python train.py --n_layer=10 --n_experts=128 --d_expert=48 --d_shared_expert=0 --activation="clamped_swiglu" --router_score="sigmoid" --normalize_top_k=true --balance_loss=0.00287 --lr_router=0.000932 --vocab_size=8192 --batch_tokens=[32768, 65536] --seq_len=512 --train_tokens=381000000 --steps=8047
Below are experts of layer 3 (counted from 0) of a mixture-of-experts language model. Rows are named router (the router's row for the expert), gate (a neuron's input weights, with its number), up (a neuron's input weights, with its number) and show model dimensions 0-127. Each number is 500 + 50 x the weight over its row's rms, rounded and kept within 0 to 999. Numbers have three digits each.
After each expert's rows: "mostly gets" lists some tokens that are sent to it at least half of the time. This comes from a sample of Wikipedia text that the model never trained on.

# expert 123
router:481564601533495518486478587393485597421549510586437486495541504508503486433517404480540384494463355568604534447486519559480479540506493499504489605442536487525444546489549602554528550482422449473600546466490576444503551574534580473558482502542416526522572596438474437502480539514547444442517471450497413495519439469526386500478458490489581561510600399455520521490459458614496438470407
gate0:481581558513532514513515534483567541448409527551470504440539578572437447543427495524499550499498448506476510465494443509502514436457466519450446508520503553576512504487510577504557538406430449457508470416447545464523547432546371459522372602566459509384551506517469450459542522466564500516501435546411558508478469619541503367447578508451521536533554502416463401478469519485490523561544
up0:482567541543495499513522565444503531430423532594454521467516526573475511463409517470543524466490441522515490450489450534514535415462419582471459560491518549553499490508471543482592597461465448434526494457497477560492542472520344488516404633478437461404537530528446478443486479504484512498475429594433550490480473621523439370480527466442485519540566506446444414473479507437464515534527
mostly gets: " Sch", " Sa", " Sam", " Ma", " Hu", " Marc"

# expert 54
router:497584488494471526463466564513502514439502519503364522486507463479439514451510384538536434506462478511608488460499566481488489485620528513554534544440476504489558520553634489504503479545433471457580450469558553485473559538454586475508495519508482549429530590474547440535494535431499452471528490482481519511538408470520475472487492516542486545548606460519525473517475515577579536487498
gate2:513520531490438498449525489481436489462549482552513486467428546464527560471503398411502481460433508531537453508519458559444450435497508484461520534594516479513503487608508529539488487483489451530515443438570511593508411575567539490424496431433459411512476459434506475502481526488520486526514377562478486467548543506497471593522449521464464550481460546494472592582488510490464453426581
up2:525600540473420522427538455418481471493469446516414514481431500415577557423500448445498528454509497466531537515538428509480437487511530476475521522527500506529509519570543476499477473525500422504553471469511506612483410545554565500530513504478404422496442410480507454519552538524502485501563337569466531474500541458517522528496510471468559567558481526487493528555454519524573510506578
mostly gets: " Rick", " Mr", " Jeff", " Ken", " Jimmy", " Bob"

# expert 126
router:518522500528457489517463555467492618475574559433434476551400506488488507502467454477428499474508437547539537417493522636510480530562472512513495586510546607453487500581561443462499484528413489429518488485617540480463458589473477401557483500460477550462535613593602502554523553476570554480656395484453496547555442522544435474515430433449462561594526428545469490502428421497474459547514
gate0:525406470527507447491585536558468568482527518491499505439507508499471506504465428523588623517484487586594514450498522495383519434461524505590626470444479522524515538499476561552426505480483444532450499543509548448473488580530561469492529462465469496482476531537454506505468456424460545567422596558459603483548481448412521472592576467587468531452480515490557413488545449559583507485501
up0:542486470527494455532639567545473509472531449448525497433473500501510434492388423447579592523482466605512535450528536455497527512543550511618565516450550533545534528495463625577464511454484493490503555554583469565473481602516539477473524479430552534445523561465461522501505467533442509529485519525472579495505567520440506447540528471581443545464519499481485451453491473595582535437463
mostly gets: " Gl", " gl", " Roman", " Genus:", " may", " Brazil"

# expert 91
router:403514482521552559520476626556403589436536535544381469515606525505484491487477479475490479461492523464560562509468507572520467463552544509506404436454501542459538568590467643546500593493468503473597472457543564494519546530453443451500495535480524513502597467429573439556579546508481462451547494508498411510568497560528418483483477604447536516550518442574505454482441550523471555571515
gate0:524445456483441623551637572617483531590547524543472574450484591462587490482516446515532592463490460471495488469545447515506548533479441571500465510462556476460414441528502489546488586518467485501543591472630518486536464490434569446524481519506478483504519573519573570587525592555488404559535465452474505517427583465526575516498507543508522546469572518540485489451512401509416546465503
up0:488398482395427568598621560590445525545502491590420529431509573442585486491522465579486543540517529424448459506492445490469451565465381563532432442490537484411440426551463495554522540578483503494510532501596510512466482463479523485545533551521504454462478562464630515591517583526496426552560358497456465543504553586511538528455595525507539553514581505548415484441449433470390522500434
mostly gets: ";", ");", " 0;", " —;", "s;", " Born:"

# expert 112
router:514551508433427501487492512467459530429469554504441539500543492490494507479518460482570433592501466530565481465453544459459528451532441537497500544429504567556605537493601479504519540496476454460595464418525516430531528544493569461560518551489492575476547549592512416518389570448578494497567466455517511541536445440539455472458455561517537548514546420430547501461468525624500532565476
gate2:598460510517386602504488508545490486511509551468465472614465485463522443443549395534536532416519503500579427503510566450566548487575465485539507541409561423480489521544470574429520440453571547520546533444533542540446465488497518467481644454550507500549520543545426516491487449513505441507477411515521527480502547483521524491514526378472444468544536471525435449491514588521503467478491
up2:588506525480418526494444509472510485626484534458432473574462510466541449456524420469508539487491499507533392519551632462548560523555483471538512539470545468494474557525493594403521426422521503523539550451524538527525488491486494517491671484563494505533504503530429494497502475548493439487457413480551477492483558502517568473496518455483477460576505503546460464494499615539510447510486
mostly gets: " Ne", " (P", " (M", " ne", " (T", " (O"

# expert 78
router:558556497539509576524449638501382593502487534524370503535552590465415515525449487559507447494543424477587512521452441563535499454485539487509422486470536515465567532598508640534446571560512477441530452508480551468482537560528466479495485473514506503467566513463539472637467531531547494449528471532479524550572472484553588460406524528493458548484504489522504456501507589527464490489476
gate0:580466450481462410397472497446622566629448447430498513484534470496498433555449471511488498524366414468442535494519540525516547491589483472528496495480518574424526497471523568410515555426427539531484509458479507498495449495447459502556567493521491542525569593574534456559502580431528534509515337392470546658466483502475451415490550528512564400501574510451524540515487490516443403494505
up0:509486557470418494503562496560524532496498460476518541533480527555507494550434458435492483488464570387473486472514443458563462647478513468540496487495484560434438603389443513491456559441495511536514494522622426533515568480550561478648580496530516512463437494472539530548478509490556497497431410475529511604523553460522542482553512547461482516588582467486480550456528584461514536480536
mostly gets: "F", "ado", "orm", "end", "ap", "rem"

# expert 14
router:518487475542490555540373544473481556437552622563457614596550504422475503473450449525490399484428419528569487453436490555508479540491555485520455516479524563507539517536576604493500502530537523473598445442523580500501510563500498428520545452571529483498598511449539554523495505503534535471568502501508503536552437491586428508487502487344477545555589480548524471506487549589487546531466
gate0:423456447558443560535484519430513411439477493488475576631484499365504443463522519465487519588471506519471495448490517492509542464538604471480523548546459465532503484576472499511458434482544515493489508459499441509487553534449601419482506383569511524428448460587440528533522417471462617514535532490603440498628518500490516490478539424399506483460437534527388552486481522447483563550546
up0:545549500528510531604435501474440450476462484501472534479485479550427518458541433456530388460491449493573579538397581530455594504570507495523468520513557463480577553590478418519533531538528468542540542543514557475481505440447441493466457384530507492579544533445424550593536477589529543461420475507433412456514404519434469472501554509421536490475547505677506480467512475532532505479553
mostly gets: "math", "rick", "rey", "aged", "force", " App"